{
  "d_expert": 32,
  "d_shared_expert": 0,
  "balance_loss": 0.000369,
  "lr_router": 0.000454,
  "learning_rate": 0.00262,
  "beta1": 0.9,
  "train_tokens": 266900000,
  "dataset": "wikipedia_en"
}
Below are experts of layer 6 (counted from 0) of a mixture-of-experts language model. Rows are named router (the router's row for the expert), gate (a neuron's input weights, with its number), up (a neuron's input weights, with its number), down (a neuron's output weights, with its number) and show model dimensions 96-143. Each number is 128 + 24 x the weight over its row's rms, rounded and kept within 0 to 255.
Before each expert's rows: "gets" lists some tokens that make up at least twice as much of what it gets as of all text; "comes before" lists some tokens at least twice as common just after its tokens as in all text. This comes from a sample of Wikipedia text that the model never trained on. Tokens count by the router's weight.

# expert 75
gets: ".", " and", ",", " was", " which", " as"
comes before: "\n", " The", " the", " It", " a", " He"
router [105  99 140  97  85 123 123 157 147  90 158  91 160 164 110  98 151 166 138 164 150 150 154 102 126 149 158 107 147 144 104 141 160  96 162 152 112  89 163 147  95 142 110 167 117 147 103 105]
gate0 [164 125 117 142  93 157 129 135 145 152 135 128 136 113 131 150 118 123 122 120 114 148 124 122 118 146 123 122 160 121  95 116 126 144 145 104  57 147 146 161 125 172 121 170 151 135 148 119]
up0 [162 133 100 126  95 162 159 104 135 148 134 142 104 116 130 155  97  83 121 102  98 122 113 147 124 101 115 138 149 127 120  95 112 142 155  96 116 147 131 158 134 159 143 149 158 121 133 147]
down0 [133 182 130 101 148 148 137 113 136 129 150 112  98 112 106 128 191 134 137 142 133 156 111 115 132  90 134 178  99 137 109  88 113 125 141 110 130 139 138 108  94 125 148  85 134 109 124 124]
gate1 [156 151  94 145  96 119 122 101 179 117  96 141 131  89 155 111 122 144  99 174 179 165 132 124 152 150 123 148 146  95 114 123 140 148 128 123 175 109 150 122 101  85 117 126 123 135 114 142]
up1 [174 128  99 140  86 120 128  97 170 125 112 155 120  94 157  95 113 145  95 161 173 132 136 130 154 119 130 168 111 100 104 116 145 166 128 118 168 113 156 103 112  93 142 155 128 112  98 169]
down1 [156 138 145 116 171 120 124 109  98 140 119 114  79 120 126 135  92 123 124 179 134 145 151  92 126 158 156 144 137  90 140 146 109 133 129 149 128 133 118 118  92 117  95 147 143 102 161 125]
gate2 [112 110 113 117 152 129 119 109 153 128 107 131 119 148 135  95 106 182 182 148 133 180 128 110 172 171 101  96 134 129 100 122 174 163 140 138 109 142 155  88 124 105 137 126 128 121 135 116]
up2 [142 166 146 143 105 127 126 129 117 137 142 114 128 101 128 145 157  52  80 137 125 127 117 113  71  78 151 150 116 138 161 146  73 104 104 131 124 112 127 159 136 182 120 133 185 128 138 129]
down2 [ 90 167 142 126 144 128  90 156 146 146 146 142 120 183 115 126 139 159 125 165  94 109 103 136 173 135 133 138 165 128 100 122 130 135  86 120 102 133 145 121  86 103  88 119 101 156 125  83]
gate3 [139 159 150 137 155 124 109 116 106 133 158 121 160 159 122 134 152 137 103  84 148 134  93 138  96 150 137 105 138 113 138 171 131 128 123 138 127 155 123 139  99 111 109 139 108 146 181 101]
up3 [157  98 135 149 132 160 134 117 102 115 126 135 174 180 128 138 141 134  87 125 130 122 109 157 130 144 118 139 114 130 132 152 124 155 127 157  87 153 111 147 105 110 140 150 127 110 109 130]
down3 [112 123 118 139  83 166  75 130  96 168 118 119 122 109 163 124 145 127 152 138 113 156 110 108 133 152 137 108 176 140 125 118 114 120 135 136 179 115 145 106 126 112 187 131 106  68 128  92]
gate4 [164 122  47 133 156 126 132 141 150 151 101 112 148  86 124 164 129 147 168 129 140 100 135 115 144 135 132 125 135 120 125 126 158 117 129 100 142 144 151 119  82 146 141 123  88 118 129 129]
up4 [120 153 120 117 119 115 113 137 116  98 159 134 113 127 123  33 129 119 109  98 131 171 128 127 113 145 146 128 148 115 140 142 121 130 123 152 127 127 105 119 159 119 108 149 135 142 114 117]
down4 [117 120 150 124 126 153 140 131 123 114 125 129 142 138 182 109 121 108 121 152 153  77 111 150 129 169 164 123 104 124 157 122 200 146 122  99 169 147 115 100 160 152 165 146 156 104 138  86]

# expert 26
gets: "s", "est", " most", " more", ".", "ight"
comes before: " ", " of", " in", "ly", " years", " \""
router [117 105 153 120  99 111 100 144 142 104 153 112 156 174 102 108 155 132 154 136 153 151 159 102 117 127 150 108 144 146 111 135 160  95 156 152 123  95 153 123  93 155 135 165 105 134 112  83]
gate0 [132 162 112 147 106 146 134 120 118 159 125 138 143 155 136 141  85 117  83 127 113 128 108 136 129 145 109 139 111  85 107 122 147 141 100 114 121  74  86 130 112 105 144 113 124 119 130 138]
up0 [ 96 105 152 116 155 111 119 151 153 112 112 154  85 130 130 139 167 134 183 138 130 109 123 136 125 103 146  97 153 169 159 116 109  94 135 184 158 102 130 169 119 142 110 163 147 140 146  90]
down0 [166  99 105 128 185 134 145 142 158 138 141  86 102 133 102  88 133 164 137 146 174 129 107 142 113 112 121 126 124 119 129 108 169 164 139 155 143 134 151 133 154 118 128 130 100 153 164 113]
gate1 [136 183 144 151 106 144 183 128  98 136  99 134 152 131 120 130 116 115 104 138 107 127 102 159 161 141 110 145 116 116 101 132 156 147 105 103 161 119 120 131 104 136 141 111  49 102 127 130]
up1 [114 186 151 133 110 146 132 120 114 122 141 150 123 168 130 102  93 126 102 146 106 153 122 147 146 137 144 127 131  85  93 107 142 160 132 104 124 122 119 164 125 120 136 151  81 119 133 128]
down1 [120 147 154 134  90 101 133 126  46 136  86 134 140 130 128 144 123  78 153  85 103 127 135 133 110 135 129 113 182 132  80 146 113 126 120 144 166 108  98 105 124 139 152 107 118  92 138 181]
gate2 [143 131 119 144 135 146  96 114 107 128  36 116 156 127 174 119 121 136 130 142 137 161 120 147 115 128 148 125 104 115 141 103 135 142 135 101 121 151 124 159 151 127 127 130 117 115 131 115]
up2 [147 129 115 150 145 148  96 116 108 136 106 122 159 151 179 134 124 128 120 105 126 127 109 159 123 126 140 127  82 130 141 106 125 153 130 100 128 148 126 147 147  92 137 124 128  97 137 124]
down2 [145 115  99 169  96 151 112 111  77 140 129 143 108 131 126 129 157 108 159 123 130 124 119 156 133  95 100 132 157 107  80 139  96 150  81 140 164 144 129  87 139 140 108  97  93 131 134 154]
gate3 [126 130 139  89 141 180 103 156 117 123  93  10 142 142 115 136 122 124 139 138 138 136 106 118 163 134 141 115 138 137 139 117 186  95 126 135 142 130 136 143 116 127 123 113 101 119 177 133]
up3 [161 140 139 102 148 184 118 153 101 120  96  80 155 149 130 153 110 102 117 119 124 124  85 113 174 114 131 129 120 134 151 100 176 102 123 125 156 135 144 131 123 146 142  98 101 101 135 155]
down3 [145 131  87 122 118 112 116 104 106 145 132 132 140 136 132 163 142 146 140 132 109  83 141 128 118 144 140 172 104 115 134 102 144 123 123 170 150 136 154  91 152  70 133 117 144  90  78 117]
gate4 [154  98 153 131  91 133 114 176 125 136  95 133 129 146 138 139 117 109 103 153 132 100  82 128 144 154 121 139 115  88 134 147 132 131  99 111 139  96 121  88 106 152 148 117 117 128 132 119]
up4 [120 138 113 133 144 111 146 100 137 139 154 127 137  90 134 124 120 134 142  98 123 108 149 129 116  83 120 115 134 163 125 121 109 156 144 131 128 151 164 145 139  79 124 137 154 106 110 148]
down4 [130 140 130 160 159  99 111 117 147 150 130 153 126 106 118  65 134 120 117 144 136 132 143 134  81 124 160 113 148 163 116 102 120 128 141 101 135 136 151 120  91 146 123  94 118 184 147 158]

# expert 150
gets: ",", "\n", ".", " (", "),", " \""
comes before: "\n", "==", "The", "In", "===", " The"
router [ 94 123 145 112 119 119 109 153 147 119 158 107 138 162 105 101 165 143 182 149 160 147 157  96 107 153 141 119 132 144  85 145 139 114 151 152 114 109 156 129 124 153  88 164  84 152  98 108]
gate0 [119 120 132 141 125 128 116 125  93 112 160 130 139 154 158 136 141 129 140 163 135 174 151 132 103 148 132 109 143 112 106 147 165 124 107 132 142 104 124 122 164  80 105 155 140 126 109 118]
up0 [108 120 123 120 125 136 139 144 155 134 106 123 117 143 101 123 119 127 107  74 137 140 104 145 197 113 134 126 159 130 155 123 107 112 151 132 124 142 132 114  90 154 126 106 126 132 153 125]
down0 [174 159  82  83 130 128 119 168 126 111 137 116 104 140 115 135 134 166 118 122 150 178 151 117 158 126 161 143 103 130 154 132 120 121 137 133 116 119 155 105 126 139  58 156 109 135 141 116]
gate1 [ 92 127 132 140 117 146 111  91 124 144 159 146 154 132 132 115 163 117 155 101  76 132 183 117 125 140 157 126 145 115 112 128 113 135  87  98 132 123 114 170 112 148 117 104  98 134 142 147]
up1 [117 116 116 140 132 115 135 118 160 132 107 125 119 137 136 138 122 131 114 144 142 145 154 123 109  66 123 125 147 128 137 151 160 126 115 111 186 108 129 105 155 157 122 135 147 119 107 121]
down1 [130  81 109 146 105 134 130  69 146 140 157 131 122 107 113 112 117 131 110 139 138 170 129 140  75 142 105 110 138 135 156 132  80  91 151 128  99 168 171 139 145 122 128 143 156 143 128 130]
gate2 [112 129 155 155 137 122 152 172  21 147 122 152 121 146 135 119 182 117 179 109 131 117 126 119 139 138 121 130 128 128  92 167 150 156 111 140 147 137 152 118 119 136 137 152 130  60 107 132]
up2 [167 136 129 134 135 116 137 103 138 138 119 111 125 115 130 128 131 116 102 151 124 113 129 120 111 106 136 129 108 111 162  84 123  99 143 124 105 115 133 152 121 150 130  85 100 156 135 140]
down2 [125 128 110  80 131 107 117 143  97 124 147  90 107 105 137 129 130 191 119  93 162 116 122 113 143  83 149 123 150 157 124 128 112 134 130 128 140 141 136 121 112 120  65 161 121  92 173  93]
gate3 [137 120 151 102 134 148 141 148 140 121 120 127 177 150 122 114 142 122 141 153 129 143 106  97 124 110 237 150 101 170 139 146 112 138 142 133 129 149 137 145 116 120 120 172 152 191 143 156]
up3 [179 174 137 137 150 138 148 143 128 153 108 136 123 138 129 119 181  96 146 128 103 165 133  80 118 105  78 150 115 149 126 155 101 145 108 128 136 157 149 125 122 182 136 180  91  96 100 161]
down3 [110 123 115 118 162 141 142 120 117  82 178 146 133  71 110 107  96 137 124 148 126 145 118 161 119 134 104 110 133 154 112 136 128 147 172 114 157 148  90 140 136  98 120 108 154 116 135  98]
gate4 [141 135 145 114 130 111 122 156 130 119 165 118 182 175 106 107 143 137 114  90 145 130 123 111 103 109 143 143 125 121 157 136 126 125 148 128 121 122 122 156 120 153 106 163 147 126 150 106]
up4 [175 137 132 134 156 148 123 142 106 167 121 151 159 173 137 131 125 103 148  87 122 106 136  94 103 103 104 162  99 111 149 108 100 159 115 106 150 113 102 141 148 130 156 152 139 106 123 135]
down4 [147  84 127 105 141 121 118 156 126 138 127 136 160 122 118 148 108 137 125  93 137 108 157 111 115 119 131 124 151 146 172 151 149 141 137 139 115 131 120  88 141 120 145 159 164 124 109 103]

# expert 116
gets: ".", "\n", ").", ",", " The", "\""
comes before: "\n", " The", " He", " In", "==", " It"
router [109 110 143 124 121 120  98 161 165  93 151 112 143 151 125  93 167 156 162 143 151 158 145  91 109 132 157  95 139 156 113 149 147 117 157 132 136  91 155 146 120 152 101 155 112 171 101 101]
gate0 [122 102 106 137 166 113 114 112 152 145 139  95 132 106 116 156 126 168 140 139 116 194 156 156 137 116 129  74 141 141 133 135 159 116 148 120 119  99 129 116 135 118 139 128 108  97  95 129]
up0 [108 100 102 128 124 113 124 132 161 155 124  79 126  82 135 146 124 155 144 142 112 190 152 152 120 124 131  67 120 140 138 110 156 116 156 106 135 108 133 116 134 122 160 107 112  81  93 135]
down0 [161 115 155 145 132 110  92 135 135 148 123  75 103 149 167 133 117 106 112 112 104 145 111 113 138 110  96 147 178 105 113 125 127 119  96 135 139 114 128  90 143 144 168 137 110 140 159 165]
gate1 [ 86 125 113 141 132 113 123 107  91 121 146 119 146 135 109 153 150 145 106  91 131 123 128 146 119 163 109 113 154 119 101 122 117 133  97 114 143  95 123 139 123 114 128 182 127 186 133 121]
up1 [142 104 106 142 148 111 145 128 106 159 166  99 127 111 137 151 140 140 157 174  76 110 219 111 123 126  92 159 151 141  89 114 130 182 100  24 126 113 119 132 138 114 142 180 147 136  90 127]
down1 [162 104 156 116 102 111 149 117 114 121 155 112 162 139 169 171 159 143 157 148 135 140  86 123 131 100 114 125 121 155  74 147 107  97 124 128 135 121 132 119 114 132 107 109 112  89 123 126]
gate2 [107 153  92 139 137 131 111 101 114 102 128 138  95 149 115 141 153 122 181 155 124 164 103 148 125 157 124 105 112 138 145 129 144 131 119 104 129 149 113 139 142 111 142 137 134 135 113 141]
up2 [ 80 123  84 150 136 132 131  86 113  87 123 146 108  96 123 124 183 139 125 128 229 182 121 160 130 130 132  87 119 135 137 129 133 124  95 103 125 158 103 169 144 105 134 115 110 126 137 129]
down2 [184 103 148 143  98 105 131 126 113 143 137 115  97  93  97 128 109 136 119 142 107 163 120 147 117  93 119 124 142 140  86 131 116 155 115 124 183 144 149 162  75 115 127 129 140 159 121 110]
gate3 [129 140 125 114 120 121 121 131 170 131 145 115 144 122 130 145 119 136 193  80 119 191 170  77 113 108 114 119 132 156 129 155 137 139 154 120 124 104 145 127 125 108 135 129 111 104 134 125]
up3 [112 117 147 119 123 166 139 101 112 114 142 135 118  68 130  90 133  92 171  77 119 178 142 126  83 135 127 111 126 136 145 156 150 116 131 136 142 112 134 154 140  89 118 129 128 111 138 117]
down3 [116 123 126 137 126 108 162 138 177 164 119 156 153 178  97 117 145  79 107 102 120 104 127  99 137 115 143 139 123 112 152 102 136 144  91 130 136 124 107 151 134 149 120 137 145 108 115 109]
gate4 [119 112 150 147 139 106 137 150 132 168 123 149 140 162 136  94 115 145 164 132 169 111 133 121 101 127 178  68 134  79 116 141 137 147 118 113 138  80 120 145 130 114 120 123 139  76 110  91]
up4 [120 125 136 107 109 152 128 113 126 105 137 102 143 145 115 132 145 122 102 139 112 136 137 119 131 109 150 175 121 157 134 138 112 105 153 160 112 146 128  76 119 134 179 137 118 157 122 154]
down4 [112 178 136 126 138 197 126 143 114 146 133  90 145 145 149 106 121 130 119 154 100 142 151 111 128 128  91 134 102 113 149 161 113 138 124 136 146 172 134 149 115  98 116 137 101 109 109 126]

# expert 51
gets: " first", "st", " that", "se", " one", " all"
comes before: " ", " of", "ly", " is", " was", " st"
router [104 107 165 115  81 112 101 135 148 116 164  86 141 148 109  91 147 138 140 128 172 156 148 111 113 123 136  86 172 167  98 131 146 108 166 167 107 119 166 129 117 143 129 158 118 153  90 126]
gate0 [119 119 173 124 131 181 210 133 140 150 141 162 102 163  82 137 139 120  94 131 177 130 119 138 112 113 145 143 112 108 132 140 144 113 117  94 140 135 134 126 146 140 126 118 141 138 138 128]
up0 [122 124  79 123 130  88 111 116 132  97  93 111 180  35 145 126 115 152 150 120  71 127 134  99 120 139 121 119 134 161 114 107 150 121 148 174 121 102 122 115 113 114 131 126  94 127 146 125]
down0 [ 81 102 107 177 145 143 155 112 129 120 144 109 141 123 107 117 119 163 171 125 159 147 112  87 141 106  94 117 114 121 124 144  94 128 119 132 143 131 140 163 104 130 173 116 105 127  97 130]
gate1 [127 126 154 122 100  85 106 103 130 180 168 126 126 125 121 120 133 152 152 122 168  88 131 143 114 113  94 162 108 189 102 149 124 112 124 142 166 160 135  76 138 123 143 107 100 111 146 131]
up1 [105 118 114 120  85 142 134 155 165 108 112 122  68 134 128 141  96 138  27 126 145 148 137 125 116 163 130 102 128 128  65 175 110 132 168 149 120 105 114 146 114 111 149 125 120 133 153 134]
down1 [ 66 133 159 126 156 134 121 123 126  99 146 154 127 121 113 117 124 143 162 135  94 140 105 117 144 154 155 146 121 130 151 125 152 186 122 165 130 118 145 122 122  65 147  93 124 117 101  93]
gate2 [105 130 168 107 137 115 142 119 125 156 123 160 174 130 132 144 138 146 157 128 102 105 156  57 130 144 108 120 163 129 122 165 145 102 134 116 179 162 158 129 140 141 136 130  93 104 138 131]
up2 [108 132 149  91 131 104 166 132 138 102 124 109 178 158 119 149 148 110 134 131 127 128 178 107 137 126 110 117 109 142 132 163 126 115 188 151 162 133 140 132 110 146 125  93 124 141 109 106]
down2 [104 104 111 150 120 126 134 140 151 145 139 125  93 125 139 139 131 154 131 154 142 133  96 124 154 145 112  86 117  73 116 102 108  98 121 128 127 170 117 109 137 146 130 118 120 149 128 150]
gate3 [111 146 113 140 128 141 148 165 188 130 122 120 122 152  90 119 127 128 107 166 113 158 168  67 124 130 151 111 140  93 143 106 157 130 151 106  25 102 130 147 135 134 138 127 114 182 164 119]
up3 [142  96 137 114 126 115 122  99  77 121 128 144 141 125 135 116 152 145 140 137 119 124  83 161  84 137 113 149 105 139  55 153 119 111 121 133 181 112 120 128 124 159 111 140 135  82 104 115]
down3 [151 103  80 122 122 100  98 180 125 122 121  43 147 133 143 116 153 132 131 128 102 111 102 142 112 114  98 136 126 133 115 149 118 134 179 129 151 129 132 121 119 116 119 116 120 138 105  80]
gate4 [116  91 128  99 124  97  76 158 168 128 138 114 119 133  92 131 134 133 146 146 146 150 131 131 132 161 142 109 172 112 144  77 152 138 132 103 123 119 151 130 150 117 121 164 115 148 113 139]
up4 [140 143 134 147 114 167 192 126  49 138 111 149 117 136 153 110 106 148 119 128 117 101 131  77 121  99 114 160 105 142 130 162 127 146 140 160 159 132  74 102 100 135 126 132 134 112 120 117]
down4 [113  72 152 111 120 102 103 113 110 139 109 123 100 126 131 129 166 122 123 117 151  99 121 127 142 124 186 158 102 164  91 139  86 118 157 168 100 154 141  81 136 163 131 141 132 125  98  88]

# expert 37
gets: ".", ")", "\"", ").", " It", " it"
comes before: "\n", " The", " He", " In", " It", "."
router [111 104 147 106 100 111 112 137 153  87 175 122 132 173 115 109 152 153 158 138 154 155 139 111  99 151 166  80 135 159 110 146 170  97 152 149 115 103 129 138 109 146 102 150 101 157 114 104]
gate0 [159 140 116 169 144 144 122 125 126  87 134 157 159 157 150 118 119 130 146  96 129 127 137  81 121 127 172 255 124 171 135 134 119 117 128 121 157 141 128 161 139 164 149 190 104 155 116 140]
up0 [121 132 114 140 109 136 137 110 150 108 152 159 145 127 149  92 108 150 144 129 126 143 150 107 132 143 138 118 144 161 143 137 132 109 169 100 157 130  99 118 142 158 130 113  95 132 106  70]
down0 [155 107 139 114 170 106 149 121 146  99 135 162 134 142  99 123 121 162 107 101  85 115 116 116 104 149 148  97 124 121 147 123 139 118 158  94 163 130  70 167 119 132 186 171 148 120 135 148]
gate1 [ 92 106 120 122  95 131 121  97 145 111 147 151 131 111  97  90 113 134  71 142 137 118 173 149  80 145 114 110 109 123 111 165 144 138  89 163 144 151  86 134 133 111 140 111 112 147 103 128]
up1 [149 100 106 141 117 133 153 123 131 113 103 122 143 112 141 119 131 124 133 146 135 116 116 187 137 112 120  98 151 176 136 129 139 115 153 113 122 152 138 161 129 129 130 163 136 156 118 123]
down1 [125 137 151 177 125 152 123 126 124 155 146 107 147 113 148 135 143 116 128  87 147 104 126 116 138 106  79 142 153 165 117 144 105 137 145 169 107 125 148 138 127 109 112 133 108 124 154 111]
gate2 [135 108 142 160 111 117 125 137 158 150 164 129 109 131 117 139 160 139 165 108 155 163 148 156 128 111 118 111 139 119 103 127 184 139 130 128 126 148 145 199 129 142 124  70  97 121 113 141]
up2 [119 143 103  93 119 133 132 112  84  94 121 115 151 132 148 127  96 105  73 160  95 105  99 115 173 146 128 109 136 169 146 119  70 122 129 137 139 117 110 101 116 106 116 133 157 138 165 106]
down2 [ 94  99 113 133 116 117 133  65 146  88 135 159 119  90 143 117 153 130 123 170 137 150 133 100 128 162 139  66 114 142 134 110  98 138 128  92 101 153 112  87  90 122 114 128 123 151 140 145]
gate3 [107 163 140 142 156  90 125 147 129 135 166 109 120 166 116 123 179 138 112 102 140 145 126 108  94 130 122 170 200 110 106 107 144 129  95 131 138 116 113 122 135 113  91 136 132 120  69 148]
up3 [147  93 105 129  87 109 125 104 140 130  75 132 164 108 146 132 122 108 159 126 103 132 160 140 156 118 128  86 122 114 126 139 111 126 157 129  92 128 154 120 110 159 151 130 106 149 120  82]
down3 [ 88 135 141 118  85 136 127 156 122  87 100 163  76  84 123 107 122  95 134 137 133 146 126 127 145 141 107 105  57 141 183 147 132 140 120 128  82 103 138 103 128 127 141 113 140 115  81 142]
gate4 [124 136 148 140 119 120 105 153 115 164 135  97 101 154 115 133 123 192 166 107 172 109 149  99 148 154 106 123 152 135 122 127  98 136 101 137 139 101 101 120 143 118 135 149 129 121 194 112]
up4 [133 144 144 162 137 118 120 143 139 181 134 120 109 165 118 120 119 170 151 112 156 104 144 106  93 161 123 114 131   1 135 148 101 132  98 132 150 106 102 111 147 135 155 149 105 122 143 119]
down4 [153 135 108 165 107 163 154 110 102 116 146 100 120 119 129  95 123 123 147 147 117 127 129 115 126  58 157 145 106 117  96 129 140 107 120 104 144 132 119 124 135 165 106  81 115 185 133 118]

# expert 84
gets: " of", " in", " on", "ing", " by", " for"
comes before: " the", " a", " an", " his", " their", " 19"
router [ 90 127 128 106  97 120 114 163 149 109 145 112 174 129  79 135 140 150 152 136 133 183 168 111  96 148 134  88 150 147 110 146 128  84 178 173  95  87 127 142 108 143 101 128 136 137 101 121]
gate0 [114 108 113  69 118 120 142 176 156 131 103 130 132 130  92 122 116 167 114 157 117 158  77 110 120 128 129 144 126 110 149 122 129 117 142 119 130 109 129 233 116 113 116 102 122 133 138 128]
up0 [118 129 110  94 118 121 151 163 117 137 102 146 126 116 102 117 118 162 118 142 133 155  89 114 108 136 116 138 107  34 154 144 122 134 163 134 133 111 109 102 130  96 134  89 175 120 148 253]
down0 [128 138 119 148 171 124 126 119 147 139  97 164 125 134 116 109 118 124 124 172 112 102 114 113 136  99  89 130 153 103 154 118 126 154 132 137 179 120 119  96 137  77 127 122 110 144 112 140]
gate1 [106 128 105 138 137 135 126 108 127 110 140 128 185 112 165 132 129 161  89  90 143 117 201 103 141 119 154 113 118 154 186 104 164 131  99  89  92 113 105 187 157 177 113 142 131 117 138 149]
up1 [122 114 191 164 113 116 116 118 165 140 123 135  87 144 121 141 149  90 129 132 133 148 129 138 137 145 119 129 103 138 116 151  96 139  89 134 110 134  79  26 135 113 146  68 142  99 136  87]
down1 [148 107 163 123 167 153 136 105  71 157 136 121 121 128 163 129 131 112 174 106 155 112 130  89 136 174  95 138 118 136 133 117 126 104  85 166 122  98 156 137 114 133 111 159 140 127 132 112]
gate2 [119 126 131 150  96 103 123 136 112 107 128 106 223 116 121 121 134 134 124 113  96 107 166 142 111 152 119 139 141 123 131 173 138 141 172 170  86 124 133 101  99 118 161 118 145 138  99  91]
up2 [118  87 158 122 149 115 128 132 133 138 185 195 124 166 126 116 150 147 148 182 157 135  85 107 110  84 159  96 137 159 125 135 143 120 119 104 177  99 147 152  88 160 114 168 106 121 119  91]
down2 [146 101 132 129 113 151  99 142 100 123 155 129 125 180  93 204  97 122 130 132 115  79 157  81 150 112 168 137  99 150 114 115 114 142 118  77 113 126 143 119 134 106 131 124 125 141 137 198]
gate3 [139 145 162  79 139 182 120 137 142  91 105  86 160 144 134 122 122 105 131 136 144  98  92 127 146 155 138 112 102 142 140  82 135 117 171 107 115 123 103 129 100 140 142 138 166 117 156 142]
up3 [132 153  95 141 135 112 122 125 133 162 103 105 131 133 143 121 102 119 180 148 104 119 157 129 120  69  92  90 132 164 105 161 120 141 114 101 104 167 123  94 106 104 119 114 112 154 128 128]
down3 [102 119 112  85 128 133 152  92  82  87 150  99 135 128 144 122  96 156 125 114 165 173 108 122 125 143 155 102 145 110 154 130 123 153 151 155 107 152 100 183  97 107  83 153 157 144 120 143]
gate4 [124 154 119 119 105 116 120 128 151 118 124 116  94 108 117 156 120 161 139 122 109 132 169 146 150 132 180 108 133 138 103 118 151  87 142  94 148 129 149 174 156 180 129 109 131 148  95 134]
up4 [122 117 149 146 149 134 123 100 205 104 141 142 136 148 116 129 145 117 113 124 106 158 131 163  93 100 125 119 103 183  96 155 147  75 117 163 113 113 151 122 135 111 119 105 124 144 180 131]
down4 [150 113 160  92 145 124 140 120 126 125 158 125 157 181 150 124 133 178 112  95 153 100 130 112 140 128 142 152 118 113 134 120 140  93 143 116 127  90 105 125 134  86 130 113 128  94 137 110]

# expert 153
gets: " of", " in", " at", " for", " to", " as"
comes before: " the", " a", "ten", " his", " an", " this"
router [126 129 139 104  98 116 122 152 133 118 180 115 139 147  89 108 136 161 122 135 151 171 154  96 109 141 152 107 150 132 102 159 147 100 162 164  91  80 155 144 128 156 117 149 104 154  95 130]
gate0 [133 146 144  99 142 144 124 148  97 143 131 133 144 121 116 128 127 153 113 100 120 145 147 128 145 121 112 124 155 132 151 131 255 103 110 134 148 157 104 123  99 118 115 110 118 139 141 137]
up0 [126 100 179 161 170 126 138 158 145 178 115 129 124 152  62 114 136 111 158 157 136  94 177 110 136 129 139 129 109 156 197 140  82 132 139  83 128 143 130 122 152 168 141  99 153 146  97 125]
down0 [130 101 115 157  94 108 161 168 145  91  98 140 131 125 112  95  85 147  70 182 150 131 139 135  64 169 120 102 110 102 151  94 112 115 153  96 100 139 126  90 132 115 134 145  97 152 137 118]
gate1 [137 112 125 198 117  95 111 147  95 147 102 131  89 138 164 115 140 130 117 127 138 186 148  99 112 109 140  90 128 139 129 125 139 122 122 123  99 135 146  87 126 255 137 136 147 154 115 123]
up1 [ 94 114 112  47 109 114 125 132 162 108 117 144 173 122 101 126 135  93 167 118 141  86 161 159 120 155  97  92 139  86  96 125 129 140 157 104 129 100 134 165 137 112 105 103 126 116 108 111]
down1 [125 120 127 202 142 157 130  98 130 133 143 149 122 144 112  95 120 130  90 141 131 143 173 114 107 165 126  77 174 114 123 134 100 110  91 126  96 137 128 112 116 102  18 158 109 137 151 140]
gate2 [120 120 106  90 148 131 125  88 148 101 129 124 105 108 104 116 111 131 126 141 133 104 191 151 148 130  74 118 168 109 115 139 140 125 134 126  99  96 117 145 145 134 118 157 103 146 137 126]
up2 [121 121 181 132 130 119 120 191 117 147  91 125 130 141 177 148 142 131 142 146 116 155  69  95 109 120 173 143 138 171 135 121 137 161 125 129 152 166 142  89 167 135 135  87 142 120 110 119]
down2 [133 106 155 123 135 159 104 118 127 158 131 125 125 145  98 129  65 117 154 152 106 136  95 149 121  87 103 190 130  86 108 154 132 125 142 168 118 154 126  87 125 135 121 171 125 111 153 121]
gate3 [149 129 106  97 141 140 144 144 132 153 158 128 144 128 144 143 113 128 149 101 115  99 156 112 146 125 130 139 129 143 132 140 138  95 101 143 143 142 113 127 134 125 124 164 120 124  87 136]
up3 [114   0 135 131 128 120 119 113 153 111 100 115 130 130  65 124 142 143 115 151 142 164 127 122 119 111 139 114 125 102 144 129 118 141 162 129 132 108 159 145  44 147 137 106 145 153 167 130]
down3 [171  67 136 136 153 113 137 141 132 171 164 116 141 121 144  91 141 132 116 134 162 112 153 168 121 133 108 146 127 138 119 154 102 141 181  96 142 146 126 113 121 142  74 149 116 141 142  29]
gate4 [113 115 105 142  97 115 104  48 131 120 139 122 134  98 158 136 104 139 170  95 129 112 131 120 105 129 118 135 136 114 120 140 136 158 127 115 124 182 150 129 151 162 114 158 132 151  75 110]
up4 [136 130 161 121 123  87 127 151 112 130 117 118 122 126 140  92 145 138  89 162 152 154 107 139 119 138  77 107 133 122 104 149 133 109 119 111 124 107 146 107  99 104 132 106 119 146 164 127]
down4 [114 168 147 149 164 155 107 111  97 166 142  60 137 147 155 208 147 161 160 111 122 134 120 125 137 139 110 112 145 148 143 135 126  88 136 168 130 120  71 167 115 151 125 131 112 108 141  82]